config = dict(
    num_hidden_layers=13,
    hidden_size=192,
    n_experts=64,
    experts_per_token=8,
    d_expert=32,
    d_shared_expert=64,
    hidden_act='bilinear',
    moe_layers=[1, 2, 3, 4, 5, 6, 7, 8, 9, 10, 11, 12],
    router_score='softmax',
    normalize_top_k=True,
    routed_scale=2.83,
    balance_loss=0.00055,
    balance_bias=True,
    router_cosine_scale=10.0,
    init_std_router=0.00647,
    lr_router=0.00102,
    num_attention_heads=6,
    num_key_value_heads=1,
    head_dim=32,
    vocab_size=16384,
    norm='rmsnorm',
    norm_place='pre',
    norm_eps=1e-05,
    positions='rope',
    rope_theta=10000.0,
    rope_fraction=1.0,
    qk_norm=False,
    attn_scale=0.177,
    tie_word_embeddings=True,
    parallel_block=False,
    init='uniform',
    init_std_qkv=0.0349,
    init_std_o=0.0433,
    init_std_up=0.0499,
    init_std_down=0.0499,
    optimizer='soap_variant',
    learning_rate=0.00364,
    weight_decay=0.0,
    lr_head=0.00593,
    max_grad_norm=0.5,
    warmup_steps=200,
    schedule='wsd',
    decay_fraction=1.0,
    decay_shape='sqrt',
    final_lr_fraction=0.0,
    batch_tokens=[16384, 32768, 65536],
    max_seq_len=512,
    doc_mask=False,
    train_tokens=249100000,
    max_steps=7721,
    dataset='wikipedia_en',
)
Below are experts of layer 6 (counted from 0) of a mixture-of-experts language model. Rows are named router (the router's row for the expert), down (a neuron's output weights, with its number) and show model dimensions 0-191. Each number is 128 + 32 x the weight over its row's rms, rounded and kept within 0 to 255.
After each expert's rows: "raises" lists some tokens whose logits its average output raises strongly, later layers aside. This comes from a sample of Wikipedia text that the model never trained on.

# expert 2
router [115 154 149 147 141 142 143 145 121 100 143 121 141 135  51  88 109 141 131  98 126 128 142  91 154 136 157 141 154 131 154 135 136 149 145 158 112 122 109 146  68 144  98  59  60 102 108  79  94 119 193  86 153 115 156 170 155 165 132 107 134 166 157  87 105 135 152 165 156 119  63 103  87  91 138  31 137 116  95 117 162 107 149 117 149 122 141 126 134 140 179 143 118 143 147  79 100 167 196 166  40 161 127 106 167 141  89 139 146 104 144 159 145 114 150 155 129 186 145 104 143  86 130 123 108 152  69 143 104 151  96 121 128 161 115  78 112 141 217 156 156 125 138  96 132 124 112 118 164 135 131  66 135  78  40  83 123 157 105 112 152 153 189 138 129 101 133 106  96 109 138 109 201  93 145 156 128 100  61 179 149 103 133 100 142 170  74 165 136 204 105 113]
down5 [112 107 123  88  98 152  98  86 180  96 101 124 123  77  78 117  90 112 165  91  89 171 172 111 105 106  96  91 101  97 158 177 175 121 124 141  89 146 107 122 171 112 141  88 122 152  72 171 115 155 132 126 150 184 152 106 113  98 124 113 112 160 116 141 115 148 224 130 156 153 187 139 111 139  89 130 123 105 188  94 134  91  57 157 147 143 125 142 141 129 180 110  84 150 108 120 173 134 134  98 135  69 112 140 153 116 133 142 141 108 104 135  87 115 116 161 101 131 194 144 124  81 216  98 183 156  90 146 187 130 142 145  86 139 151  94 179 110 139 105 133 112 118 166 141 119  87 175 110 111 147 111 119 112 100 170 185 140 121 127 130 122 107 177 100  73 130 145 128 153 196  56 162  49  76  96 121 104 128 112 153 189 180 164 149 128 122  87 147  76 138 155]
raises: ", ", "'", "\n\n"

# expert 6
router [138 148  88 101 101  97  98 159 113 133 141  73 130 125 204 129  96  93  41 152 193 158 127 166 178 104  80 168 124 104 136 125 141 174 104 157 153  72 171  75 146 122 119 153 120 124  87  87 149 123  77 139 197  74 160 103 134  85  89 142 124  98  95 162 152  87 134 147 123  91 148 143  87 139 119 132 122 150  59  60 157 114 145 101 105  77 141 127 100 194 135 176 124 111 167 168 147 115 150 115 135  92 137 134  83  99 146 144 153 112 129 123 178 161  82 155 163 113 145 147 129 132 136 115 129 128 144 147 115 204 119 143  86 118 116 131 155  85 158  59 154 133 166 161  59 116 113 115 124 110 138 110 105 168 112 137 166 124 160 149 144  95 118 152 147  81  48 126 111 145 119 138 143 136 106  89  95  89  67 166 113 126 138 103 190 103  42  98 165 106 108  82]
down16 [161 190 128 120 155  40  99 155  84  88  79  74 128  91 171 105  78  66 130  99 148 181 102 115 163 169 138 155  81 113 119 107 127 153 123 125 108 169 157  87 135 119 145 149 167  94 101  72 155 154 112 114 113 100 138  97 110 128 108 134 121 110 124 147 124 148 131 117 134  96 175 129  79  56  96  96 135 107 112  71  65 113  78 127 180 154 128 137  63 155 122  66 137 127 111 109 137 109 116 126 146 190  96 176 124 111 165 142  75 127 108 148 110  74 177 117  83 190 128  73 104 115 190 105 156 152 133  89 107 162 190 167 124  90 139 153 124 132 128 156 182 106 110 128  79 120 105  96 135 132 121 146 152 151 114  99 146 109 141 190 114  61  79 137  94 123 163 178 108 120 169 107 119  99 112  75 173 164 116 179 125 137 142 154  87 129 164  85 133  74 144 157]
raises: "first ", "released ", "renamed ", "taken "

# expert 60
router [165  92 145 154 134 175 124 100 108 175 170  69  79 149 125  95 151 124 100 159 172 100 125 128  88 117 160  75 114 133 136 107 101 161 130 159 122 128 129 139 155 143 173 109 119 129 110  79 158 134 178 144 150  65 105 162  80 152 120  96 187 128 174 162  99 169 101 128 168  50 124 152  67 181  70 106 105 131 114 106 110 166 141  85 141 113 122 126 119 195  97 141 126 122  74 144 117  85  90 159 182  82 157  91  91  63 144 157  79 140 151 120 142 174 106 189 160 131 141 144 159 186 129 118  74 113 174 156 170 137 109 183  98 155 118 109 119 186 137 104 129 136  94 105  75 194 128 169 132 104 120 128 149 174 142 103 127 127 186 157 123 184  74 142 135 141 120 119 171 119  98 164 116 112 213 134 101 129 107 183 138  81 162 121 149 115  73 147 135 121 112 108]
down16 [184 157 115 151 181 112 115 112 154 131 148 155 161  99 128 131 150 193 156 125 130 153 147 116 189 145 122 174 134 145 117 166 161 100  65 140 207 107 132 125 158 140  73 158 175  97 155 163 165 121 145  90 104 139 130 103 191 108 127 186  60  58 143 127  74 106 176 135 144  95 119 133  89 161 136 134 160 127 138  98 167  68 153 122 136 144 142 139  65 117 149 130 187  72 169 141  67 147 141 139 146 129 146 163 167 160 130 131 201 153 135 115  89 159 102 111 106 133 112 153 140 144 137  83 130 145  55  84 135 103 133 160 182 167 125 161 210 141 130 122  91  74 143 105 134 164 134  83 138 127 118 127 168 119 168 113 136 145 124 136 141  34 124 137 123 100 136 147 148 166  73 114  50 121 136 108 136 150  61  71 168 109 157 125 128 120 127 142 113  98 165  91]
raises: "the ", "a ", "his ", "this ", "an ", "their "

# expert 61
router [139 124 192 107 161 103 129 124  83 158 127 115 157 138  99 185 101 156 138 198 112  78  79 143 147 192 137  73  96 138 101  67 103 145 124 119 102 113 119 180 185 124 130 116 115 130 141  89 104 143 134 175 125 156 131 107 140 141 151 161 148 178 148 111 158 179 171 165 142  95 150 105  82 153  70  63 116 108 107 140 103  79  56 100 176 187 121 102 124 162 139 116 162 126 128 115  62 115 117 173 166 154 136 123 133  61 123 143 126  94 121 125 112 107 158 180 163  98 169 127  99 154 130 203 127  88 108  95 114 101 115 154 106 110 134 138 143 139  59 102 145 127  87 150 122 147 187 158 111 114 141 144 137 108 150 113 142 122  95 114 138 249  68 134 151 120 163  85 113 214 158 126 122  59 143 124 128 147 144 122 152 111 153 114  99  84  96 111  86 119 147  86]
down14 [145 143 119 108 133 122  86 163 130 182 115 144 116 157 150 102 171 156 147 149  77  89 134 136 133 146 112  95 162 149 130 147 158 136 104 142 197 114 165 168 143 138 140 157 106 130 179 141 118 126 124 155 217 105 139 128 144 117 114 136 234 153  89 146 181 118 136 158 101 161 173  98  44 156 159 120 127 116 191 115 129  62  75 112 142 118 132 169  77 137 140 112 111 134  80 146  81 125 112 124 167 121 161 118 153 106 135 212 132  96 148  94 168  97  71 137 173 135 134 164  95 124  99 187  85 122 125 124 110 165 163 132 158  99 103 166 186 144 131 179 186 113  82 187  97 163 156 130  98 144 175  98 121 163 122 135 182 111 186 125 125 110 100 147  71  83 167 168 105 148 120 145 130 136 103 124 123 165  58 164  90 164  90 143 106 135  97 133 113 182 104  91]
raises: "the ", "several ", "around ", "his ", "some ", "that "

# expert 59
router [129 138 129 203  66 167  85 113 109 104 150 200 100 107 166 109 112 164 141 103 143 122  86  53 176 171 128 152 133 137 119 110 155 135 158 130 133 114 164 129 154 148 123 119  97 105 103 106  71 152  98  99 130 112 145 129 160 117 106 167 157 159 132  46  86 144 161 149 129 125 128 128 121 111 108 112 147  85 146 147 129 104 148 152 137 100 176 137 167 123 166 108 131 132 128  95 196 140 149 200 156 127  76 150 122 157  76  98 129 100 199  81 206  79 125 102 101 117 146 106 126 108 128 151 134 100 131 105 140 130 126 146 121 116  92 153  94 110  83  91 144 125  59 112 121  90 144  90 111 155 102 215 147  60  96 198 165 135 155 109 143 138 182 152 107 111 185 151 106 153 193  64 198 107 124  91 154 117  94 171 111  76 104  96 115 138  62 134 140 133 115 152]
down4 [148 105 123 111 113 155 184 128 155 141 158 106 126 177  96 157 125 108 135 158 112 110 122  82 172 154 147 152 117 126 137 143  89 165 129  66 167 137 128 139 100 146 118 157 130 106 163 145 149  95 108 107 132 116  94 146 142  42 116 151 125 135 128 142 149 161 101  89 127 110 135 116 144  89 116 221 153  93 154  99 151 108  88 123 129 131 133 114 112 142 121 141 116 106 171  82 212 153 108 113 108 143 106 174 156 110 155 101 111  98 168 155  78 166 113 102 127 124 124 163 182 145 187 131  95 133 204 157 108  97 123 164 225  85 121 197 209 126 112 194 113 193 192 175 129 100 117 124 117 156 105 163 158 127  83  76  93 126 115 117 138 141  95 111  77  97 155 178 126 130  82 148 149  85 120 109 119 196 145 148  94 106 132 173 143 142 170 112 188 100 100 201]
raises: ";", ":", ".", ","

# expert 15
router [144 116 114  90 142  92  76 131 150 171 167 105 171 141 114 101 138 134 127 131 113 114 136  76 122 130 162 129  95 103  93 139 145 129 142 114 124 123  50 137  69 108  77  98 116 147 134 102  99 133 127  91 103 103 156 102 164 156 188 113 169 122  52 175 125  98 120 153  90  89 105 133 195 185 120 146 138 111 147 138 157 136 184  87 150 202 184 164 152 137  61  49  85 150  91 204 147 119 181 116 162 156 174 104 131 125 152 123 144 125 151 145  77 105 178 115 120  38 130 142 184 115 124 104 144  70 152 104 121 110  96  92 101  77 147 147 118 122 177 119 119 157 131  82 163  98 120 130 108 122 166  91 142 131 136  62 156 153  64 166 131 143 155 125 141 118 143 112  94  93  88 137 162 144 134 104 121  82 134 154  94  95 102 146  91 128 202  94  76 106 116  97]
down2 [153 148 127  80  94 152 161 138 162 137 162 127  88 139 108 135 100 146 157 118 151  27 121 100 109 140 153 138  97  96 109 175 161 161 137  58  65 122 128 107  78 153 100 205  93  61 195  89 161 127 103 152 155 171 112 150 179 187 203 184 129 148 140 140  93 114 134 142 115 183 107  76 130  99 105 151 137  90 117 143 116 154 138 123 112 101 158  86 175 121 165 161 161  97 128  86 123 146 129 160  86 129 138  73  85 156 121 154 188 131 137 133 127 106 164 110  65 141  88 187 148 119  87 180 114 157  95 144 154 178 127 133 138 120 171 143 162 107 124 100 112 168  94 116 177 155 172 180 161 134 120  84 138 152  87 114  86  95 154 128 148 124  86 143 127  90 141 122 173 122 125 132 128 174 118 149 106 142 162 138 125 151 164 186 185 147  89 110 205 130 125 137]
raises: "ony ", "ents ", "itation ", "ance "

# expert 30
router [128  88 152  97 172 160 123 157 130 142  93 103 101 104  90 111 102  90 124 162 121  98  93 139 120 115 144 120 164  82  91 126 159 159 129 136 194 198 129 124 141 159 191 128 149 139  64 137 100 134  20 145 123 156 140  94 131 154 107 161 166 108  66 114 148 136 193 153 128 118 144  99  97 121 170 164  94 185  41 121 173 147 122 142  93 172 161  91 155 114  89 159 120 104 158 159 139  94 114  99 117 110  77 140 155 138 110 173 150 115  91 131 137  73 116  72 137 113 189  93  99 185 122 101 108  93 130 100 140 145 158 128 177  96 107 140  96 106 190 167 107 143 107 143 133 107 154 179 172 171 121 148 166  97 142 145  72 113 110  72 153 136  66 137 125 167  73  89 132 165  79 142  98 131 146  96 133 128 200 119 138 123 164 131 176 101 140  96 152 156 176 119]
down2 [145 117 124  91 193 190 121 102 125  79 122  96 134 125 155 142 112 113 161 169 114 142  59 139 121 203 103 123 117 143 133 123 128 135 158 137 129 120 155 141 169  86 118 115  74 131 115 114 180  35 163 125 123 106 142 137 141  88  92 146  78 105 195 136 106 166  77 138 139 117 115 187 170 114 106 117 136  97 165 113  90 143  52 115 149 114 172  98 132  94 108 171 178 103 154 132 100 127 176 193 143 137 100 110  87 103 161 101 125 142 139 146 164 104 113 149 123 124 149 132 126 140 141 193 159 163 158  72 116 109  71 131  63 169 132  63 104  83  94 140 170 142 104 136 111 114 135 122 177 115 103 119 157 136  70 115  95 133 152 124 171 148 181 109 145 131  80  83 152 137 158 111 174  86 161 142  88 169 101 189 105 117 136 111  72 145  59  70  88 142 127 194]
raises: "into ", "every ", "to ", "and "

# expert 16
router [115 105  70 143 108 174  88 136 185 131 157  77 100 133 104 169 151 107 117 114 108 113  89 178 175 158 117 116 111 129 163 195  90 104 111  61 137  75 120 129 146 173 187 127  14 168 119 142 145 121 173  47 154 187 160  78 121  94 138  89 169 118 179 149 156 124 158 115 140  99 144 161 106 108 170 114 160  80 108 135 121 144 126 116 122 114 166 123 140 103  80 103  91 146 129 153 133 108 143 151 106 130 140 139 174 152 119 149 103 161 151 134 116 141  83 100 118 157 134  91 165 122  52  90  87 151  99  66 120  99 131  88 127 185 163 140  91 116 144 131  95 101 107  52  69 137 163  95 111 127 137  74 114  74 114  98 154 135 107  93 135 106 106  86  77 106 130 172 109 135 136 199 112 110 122 110  75 138  96 108 165 126 125 110 140  76 147 146 143 153  75 144]
down6 [119 185 109  96  74 167 153 157 141 149 148 161  73 128 121  96 112 157 158 138  97  95  86 135 142 118 143 118 109 162 149  64 149 116 172 158 124 122 127 105 137  86  82  60 146 119  63  99  94 179  99 144 148  66 149 161 157 177  97 156 114 161 169 125  60 144 145 144 169 152 170 141 166 121 126 132 109 118  67 155 108 126 126 149  80 104 110 165 154 185 163  94 115 156 137 145 185 117 115  97 118 169 153 123  49 156 146 101  72 169  73 115 168 159 156 178  95 128 148  98 131  98  98 157 149 148  79  89 121 135 131 112 196 203 124 107  71 187  57 127 127 125 144 130 148 152 147  88 171 158 141 135 152 197 104 150  74 112 117 127 112 142 120 184 153 111  83  65 185 128 109  88 140 147 117 116 156  96 132 118  94 121 105 144 113 131 130  90 119 126 124  82]
raises: ".", ":", "°", "=", "=="

# expert 4
router [183 124  78 113 114 131 111 161 116 178 131 121 122 111 111 105  97 144 118  88 153 129 186 166 134 101 141 121 125 128 109 120 225 177 141 137 141 101 124 151 110 211 123 194 119 130 103 126 110 126 151 168 110 135 117 190 112 124  95 142 170  78 100 117 185  70 161 113 177  85 151 107 134 123 127 112 110 109 119 134 142 154 107 148 127 125 116 111 162 151 181 101 162 117 155 139 193  98  88 117 165 158  84 101 153 133 130 170 132 125  82 110 120  93 147 147 103 129 148 144  57 114 188  63 157 149 105 166 147 103 135 142 156 182 150  83 161  49 100 122  79 133  66 121 110 141  96 122 170 167 148 140  98 170 142 223  96 105 189 131 135  81 106  77 139 158 110 124 149 154 164 126  55 127 154 117 141 103 107 135 181 115  39 160 114 104 119 106 116 104 149 100]
down4 [129 130 145 148 115 134 194 170 182  65 172  61 128 149 163 163 164  84 146 151 128 121 155 159 109 130 131 120 103 105 112 100 130 122 102 143 112 128 110  90 175 169 118 169  87 124  96 151  72 125 137 119 158 134 123 119 135 103 123 108  96 180 147 119 137 163 111 141  92 111  83 140 114 156  95 149 103 135  78 138 116 162 122  70 119 166 131 129 117 201 137 133  81  91 140 137 118 169  90 131 109  58 144  46 119 130  81  99  86  84 166 115 160 138  86 139  96 143  74 151  97 151 128 140 103  80 116  80 135 135 117  99  75 152 171 159 103 116 171  75 160 122 142 174  68 124 140 126  52 164 167 109  98 146 152 113  75  62 105 168 146 188  97  88 120 152 106 150 119 144 118 144 124 176 119 140 146  75 195 144 201  58 105 101 111 172 100 172 130 130  82 143]
raises: "i", "The ", "- ", "== ", "=="

# expert 39
router [167 166  85 133 137 173 123 176  96 151  99  95 150 137 148 138 122 164  80 126 155 118 142 145 130  92 147 136 138 128 173 103 117 185 119 122 105 144 149  90  91  93 132 139 124  89  87  77 125 166 166 147 189 133 125 145 130 131 129 135 169 101  99  88 129 137 155 152 153  99 138 149 128 178 148  89  50  80 109 134 179  97 137 122  82  95 140 134 107 159 106  84 171 189 122  94 113 130 192 158  72 169 127 124  87 121 135 165 183 159  93 166  89 109 127 202  88  77 203  82 139 113 125 102 143 189 101  90 163  79 129 129 117 156 128 113 168 185 129  72 105 152 115 131 139  73 168 213 166 113 131  40 141 147 101 128 126 120 142 140 111 156 131 178 126 146  90 125  55 127 147 110 135 175 154 143 132 119 120  90 115 157  95  47  98  95  88 118 131 110 131 116]
down4 [ 62 129 178 119 109 118 117 153 139 178  77 123 160  70 101 165 108 107 163 174 138 147 132  37 110 115 136  84 128 131 152 132  91 118 130 171 144 166  79  38 152 197 104 168 186 165 170 146 121 167 108 149 141 136  98 165 139 122 107  96  71 133 125 103 131 129 103 180  76 140 110  63 114 150 144  96 105 123 168 155 170  66 148 108 188 116  99  65  75 187 175 107 125 144 110 165  97 103  70 158 160  95 116 135  96  81 127  87 158 131  59 123 103 125 124 135 118 101 110  98 149 121 111  90 174  89 143 129 154  84 134 155  96  61 144 120 112 142 136  82 114 184 127 104 109  92  97 103 122 102 155 165  99 126 140 149 164 130 133 123 148 134  88 139 105  94 137  93 148 123 142 194  90 159  79 140 158 114  97 121 116  69 106 139 183 142 122 141 133 137 102 155]
raises: "| ", "- ", "= ", "see "

# expert 52
router [ 97 115 127 125  57 129 112 104 145 129  94 148  78  71 128 177 113 160 100 103 103  93 101 152 137  99 128  45 150 148 158 149 195 121  36 208  93  73 173 115 183 144 134  71 122 168 131 142  85 147  66 100 156 132 136  94 109 167  86 132 159 162 154 155 157 130 115 119 120 148 116 152 137 141 189 108 103 173 177  72 161  83 192 157 124 103 118 133 160 115 167 104  91 202 134 147 135  81 135 109 167 122  61 161 107 156 104 149 148 172 132 115 116 130 137 103 137  96 136  77 167 193 103 105  95 153 186 109 127 142 134 122 156  95 154 126 153 149 116 161  88 155 116 148 135 130 147 145 129 112 115 144  91 131 108 151 105 129 139 154 121  90 130 126 183 133 174  45 136  88 150 143 152  76 145 125 173 165 115 184 111  95 112 167 147 148 123 128 164 161 117 178]
down2 [101 137  74 104  85 100 122 146  72 117  79 115 181 159  84 118 124 121  84 120 143 148  69 111 157 176  95 143 149 110  72 156 119 183  90 120 143 151 104  58 129 102 157 120 195 132  93 137 183  67 179 177 136 114 170  70 142 118 119 121 125 148 145 112 101 181 108 147 133 126 152 149 157 134 154 108 183 119 152 149  68 120 159 165 159 118 141 103 118  54 102 155  92 102 141 140 112 159 175 113 102 138 169 101 168  93 122 145 167  92 156  80 158 159 147 129 123 115 109 153  51 135 193 120 148 121 149 104 120 113 145  96  77 125 105 174 162 129 116 121  98 168 100  92 161 146 116 157 183 161 164 104  94 134 148  92 119 147 134 185 144 116  62 166 151 137 156 210 178 124 146 139 170 138 122 138 111  97  52 120 115 106 102 170 141 134 155  91 202 152 111 111]
raises: "them ", "those ", "the ", "their ", "its ", "all "

# expert 24
router [220 108  99 139 138 166 107 131 158 133 133  90 180 119 176  54 129 151 110 142 169 157 131 145 141 159 116  93 108  57 121 121 136 136 105 132 174 115 111 106 155 117  98 155 114 178 129 106 141 139 142 137 139 114 128  96 130  92 176 110 130 104 108 106 121 132 136 163 160 149 104 101 144  99 152 167 140 114 161 119 122 131 127 107 154 156 143 150 124 135 127 147  83 127 166  86  98  86 102 223 111 183  90 180 118  88 144 103  91 103  98 113 167  82 101 171 145 152  69  91 164 157  53 121 141 159 211 187  91 147 186 140 141  98 150 172 121  94 135 134 116 145 134  67 132 119 143 162 106  88 127 114 166  70 127 103 188  86 146 144 184 160 179 121 126  95  85  83  95 167 127 151 132 107 109 137 139 103 117  39  94 119  91  98 124 116 161 185 168 115  51 117]
down4 [117 156 152 201 101  83 156 105 195 149  93  99 122 144 148 142 163 127 122 147 184 119 192 144 115 102 135 168 111 110  83 106 133 136 102 129  90 123 133 134 174 120 134 152 138 167 128  56 135 177  85 161  99 108 136 163  97 146  61 125 116  85  66 104 130 122 213 118  90 110 169 170 138 136  52  81 178  50 129 105 150 181  33 144 155  84 142 148 143 176 176 144 118  70 103 119 121 136 103  92 122 156 154 148 113 119 121  92  81 134 128 149 176 169 156 152 129 173 114  98 111 115 101 134 107 137 159 102 149 160 180 111  70  74 125 120 133 129  86 165 158 130 118 162 183 153 189  94 119 106 146 126  82 116 128 148 139 145 118  94 168 107 134 129 122 155 123 198 121 172 124 134 111 150 154 108 131 134  64  95 139 134  70 130 125 151 100 169 149 136 166 153]
raises: "\n\n", "date", "Medal ", "\n"

# expert 32
router [128 169 185 170 161  86  58 142 155 181 180 144 134 189 129 140 119 146 177  96  75 119  87 123 113  88 141 110 147 122 126 113 149 137 142 145  58  88 124 129 182 127 147  74 155 105 131  82 132 146 127  75 129 126 130 169 138 138 130  94 121 172  90  81 162 153 128 113 149 132  81 149 203 101 109 156 179  51 170  89 139  90 127  74 123 126 160 164 127 198 132  46 108 129 121 147 149 135 134 114 130  99 153  86 164 137 114 115 131 162 143 106 103  70 146 113 139 110  78 152 202 158 112 131 146  66  91 123  96 121  93 105 116 109 160 103  99 111 171 126  97 162  96 123 146 118 193 125 131 103 124 122 136 198  65 110  91 161 100 114 150 156 156 124 105  92 158  71  72 104 162  97 123 149 138 115  70 169  96 125  98 141 172 178  89 150 140 147  92 127 115 124]
down3 [102 106  99 109 113 148  98 141 123 162 158 102 120 201  94 106 195 127 155  97 151  78 131 115 151  58 128 185  92 124 111 156 125 122 172 140 193 133  96 106 105 126 126 143 138  97 127 101 152 116  96 109 124 134 158 108 118  72  83 152 174 149  96 115  97 179 161 104 109 189  89 121 125 152 155 175  96 128  60 149  91 190 107 185  73  73  77 179 122  97  68 135 165 172 125  93 161  91 175 149  69 118 155 153 146 134 139 118 121 173 150 109 118 112 134 100 154 120  91  94 125  97 200 105 103 138 133 138 115 160  81 148 160 152  89 166 106 164 181 147  85 128  98 118 103 159  82 146 140 162  84 143  70 119 149 179 114 174 148 103 140 146 117 133  98  44 119 172  94 101 155 161 113 139 153 116 169 179 106 157 178  93 158 168 144 108 145 103 156 119 127 136]
raises: "est ", "work ", "? ", "work", "least "

# expert 46
router [151  56 154 116  65 141 157 120 168 153  92 114  83  90 118 155 107 139 105  76 168 172 169 154 124  72 147 146 161 120 145  77  90 134 106 184  95  86 121 108  83 146 106  87 165 141 150 127 154 112 131 168 128  86 123 125  90 144 112 159 128 128 102  82  96 151  93  86 155 134  64  55  54  91 125 109  70 153 118 173 125 143 127 116 119  95 170 161 155 148 172 113 163 167 112  93 177 143 120 149 171  88 126 192 127 140 138 106  91 143  99 136  82 114 161 207 131 113 111 161  83 171 152 171  99 148 195 151 125 107 143 151 170 121 130 195 112  82 108 120  96 119 131 156  91  81 121 122 121 154 124 130 161 119 134 136 144 148  87 128 150 116  77 104 130 135 168 132 109 137 215  96  90 141 186 127  82  63  98 132 155 149 139 135 140 150  75 124 171 127 179 153]
down4 [136  68 106 142 130  92 114 181 103  68 146 131 104 148 124 105 107 161 110 145 127 131  53  90 151 190  95 142 147  96 180  96  91 143  93 112  86 133 125 212  90 110 143 116 145 106 135 139 135 113 122 139 186 158 135 119 146  83 151 139  13 167 133 112 136  71  84 122  97 146 161  46 208 124 106 138 146 134 163 147  73 166 132 130 113 186 165 187  77 148 101 137 104 147 103 138 112 173 129 105  75 109 141 147 151 102  89 111 149 117 149 112 134 125  85  17 145 138 100 115  87 175  68 174 119 118  90  96 125  95  89 135 110 125 142 189 154 113  71 129 124 115 167 132 110 142 129 134 125 129 135 138 104 113 126 119  91 122 179 134 151 151  89 112  83 147 156 136 125 124  99 160 141  87 152 123 128 148 103 166 139 117  81  77 157 131 126 112  92 179 164  97]
raises: "This ", "The ", "In ", "These ", "It ", "At "

# expert 29
router [120 167 189 153 163 114 115 130  81 129 104 111 180  99 155 113 126 194 129 129 114  89  60 142 151 102 141  82 156  89 154  93 122 144 112 151 138 108  82 212 103 100 129  70  70 133 195 151 127 167 140 184 109 108 128 176  90 158 167 110 140  86 195 169 126 126 111 118 190 123 110 130  92 127 138 148 157 151  62 131 117  97 153 113 140 183  83 161  87 165  84 139 137 101 119 122 145  99 168 125 110 127 159 117 158  55 125 125  58 117 144 161  86 100 125 180 141 132 152 110 178 128 153  99 151 115 129 141  96  51 153 148 105 106 143 120 121 135 163 159 153  99 124  81 161 165 110 175 158 125 157  84 116  95 132 114 141 150  60  92 140 153 139 170 134  99 121  87 112 148 159 153  85 106 155 175  68 191 111  80  98 163 181 113 117  90 111 165 158 138 142 118]
down1 [ 86  77 117 147 168  91 145 145 113 132  74 169  97  77 121 152 119  82 109 100 144 202 112  72 139 131 141 116 144 129 109 117 126 191 170 161 143 163 147 109 109 113 105 140 135 204  82 146 121 132 154 108 154 184 145 162 191 134 135 154 175 115 139 133 114 113 130  83 104 143 125 135 176 122 137 176 148 148 165 126 115 125  83 131  81 130 154 157 122 104 126 136 130 122 139  97 117 146 167 131 147  47 123 108 115 140 111 133 163 120  95 144  83 185 106  79 141  72 143 167 162  70  67 144 158 115  95 143 119 140 156  95 106 109 136 155 185  94 138 158 139 114 155 122 145 111  92 112  97 114 155  79 190 132  87 104 136 137  73 167 102 149 170 164 138 159  84 217 130 165 124 106 124 155  61  86 139 142  94 192  52 179 102 142 142 148  67 165 177 151 189 144]
raises: "the ", "history", "IV"

# expert 35
router [128 103  84 137 144  93 114 152 178  77 130 136 112 109 148 116 104 150 126 108 156 125  99  64 164 132  87 169 116 109 110 122  97 130 133 100 149 180 138 143 119 126 146 169 166 142 104 126 130 123 132 122 128 110 140 121 163 132 186  41 127 134  77 129 116 116 117  78 159  88 144 139 167  89  57 108 147  64 106 145  86  89 135 144 157 105 140 162  61 112 169 142 175 137 147 112 155 127 107 171 126 116 119 127  87  93 160 115  74 125 119 103 146 106 181 118  92 145 160 115 132 110 126 177 151 187 138 137 130 179  96 116  88 186 116 159 116 139 114 162 141 135 115 119 121  70 106  47 106 138  71  78 147  91 106 127  73 162 132 119 136 121  81 232 110 128 126 167  71 121  84 169 109 124 113 102 149 126 133 172 153 112 126  68  76 149  66  82  48 150  45 135]
down3 [144 116  82 182 169 147 113  82 122 174 103 162 102 124 137 134 146 102 103 133 102 107 114 180  62 119 139  96 168 117 113  98 112  85 128 151 116 150 118 157 144 132 188 115 128 107 182  83 178 114 164 131 103 147  83  95 125  88 135 116 185 113 155 125 127  63 168 116 132 107 121 122 124 198 172 146 126 100 139 141 137 115 113 177 111 134 138 145  94 138 111  77  88 120 158 154 104  88 145 127  90 104 109  96 119 154 147 156  70 150 125 117 109 113 131 100 168 109 148 107 155 119 101 136 173 139  92  59 200 102  58 171  67  67 152 169  87 109 168 116 147 190 128 118  89 183 184 139 114 156  97 123 132 137 140 198 195  97 146 162 169  85  96  70 201 119 139 134 123  56 152 188 107 139 132 105  85 113 163 119 139 166 119 135 180 123 187 112 139 105 131 122]
raises: "\n\n", "\n", ",", ", ", "\n  ", "\n "

# expert 49
router [102  78 150  89  67 145 124  54 157 132 179 110  98 106 108 147 171 138 135 107  99 131 146 103 111 157  78 105 127 121 104 133 144 142 142 117 142  68 100 104 128 137 201 123 140 128 158 100 113 131 106 113 104  93 184 130 152 173 155 184 125 157 109  87  82 131 150 155  55  75  79 145 170 152 152 125 209  92 122 133 129 182 148 115 159 111 167  96 145 120  63 129 141 109  89 128 108 119  91 158  99 115 128 103  78 117 112 146  90 137 173  89 183 106 176  98  89 180 150 149 154 134  86  80 139 114  60 108 118 147  56 123 150 131 155 134  73 143 125  85 173 212  91 132 114 113 134 107 131 118  53 156 161  68  96  87 155 179 163  84 163  37 143 135 155  92 130  94 130 106 139 118 148 128 140 114 165 121 143 104 142 115 114 117 110 116 160  97 124 134 105 106]
down3 [136 152  66 104 112 130 134 111 122 111 132 151 170 140 131 146  87 131 109 149  82 152  87 153 131 130 164 112 174 115 119 107 190 102 119 153 174 144 130 100 138  94  74 138 118 128 164 119  77 118  95 134 144 176 158 171 148 108 155 116 147 140 132  92  74 111  65 185  96 161  88 144 173 128 138 113 156 154 114 127 183 200 140 146 114  72 184 185  76 125  88 163 172 119 126 135  70 125 128 146 163 141 155 108 219 146  91  88 122 127 180 133 140 185  70 143 130 196  80 152 108  80 141 102 166 124  89 134 168 124 119 155 155 190 156 118  94  88 182 102 183 114  97 114 101 115  98  69 130  60 116 107  73 120 112 146  62 145  82 178 148 103 151  92 141 147 120 121 190  87 147 136 141 120  79 111 117 120 183  95 136 120 137 126 131 133 153  90 125 159  98 144]
raises: "Records", "ury ", "ering "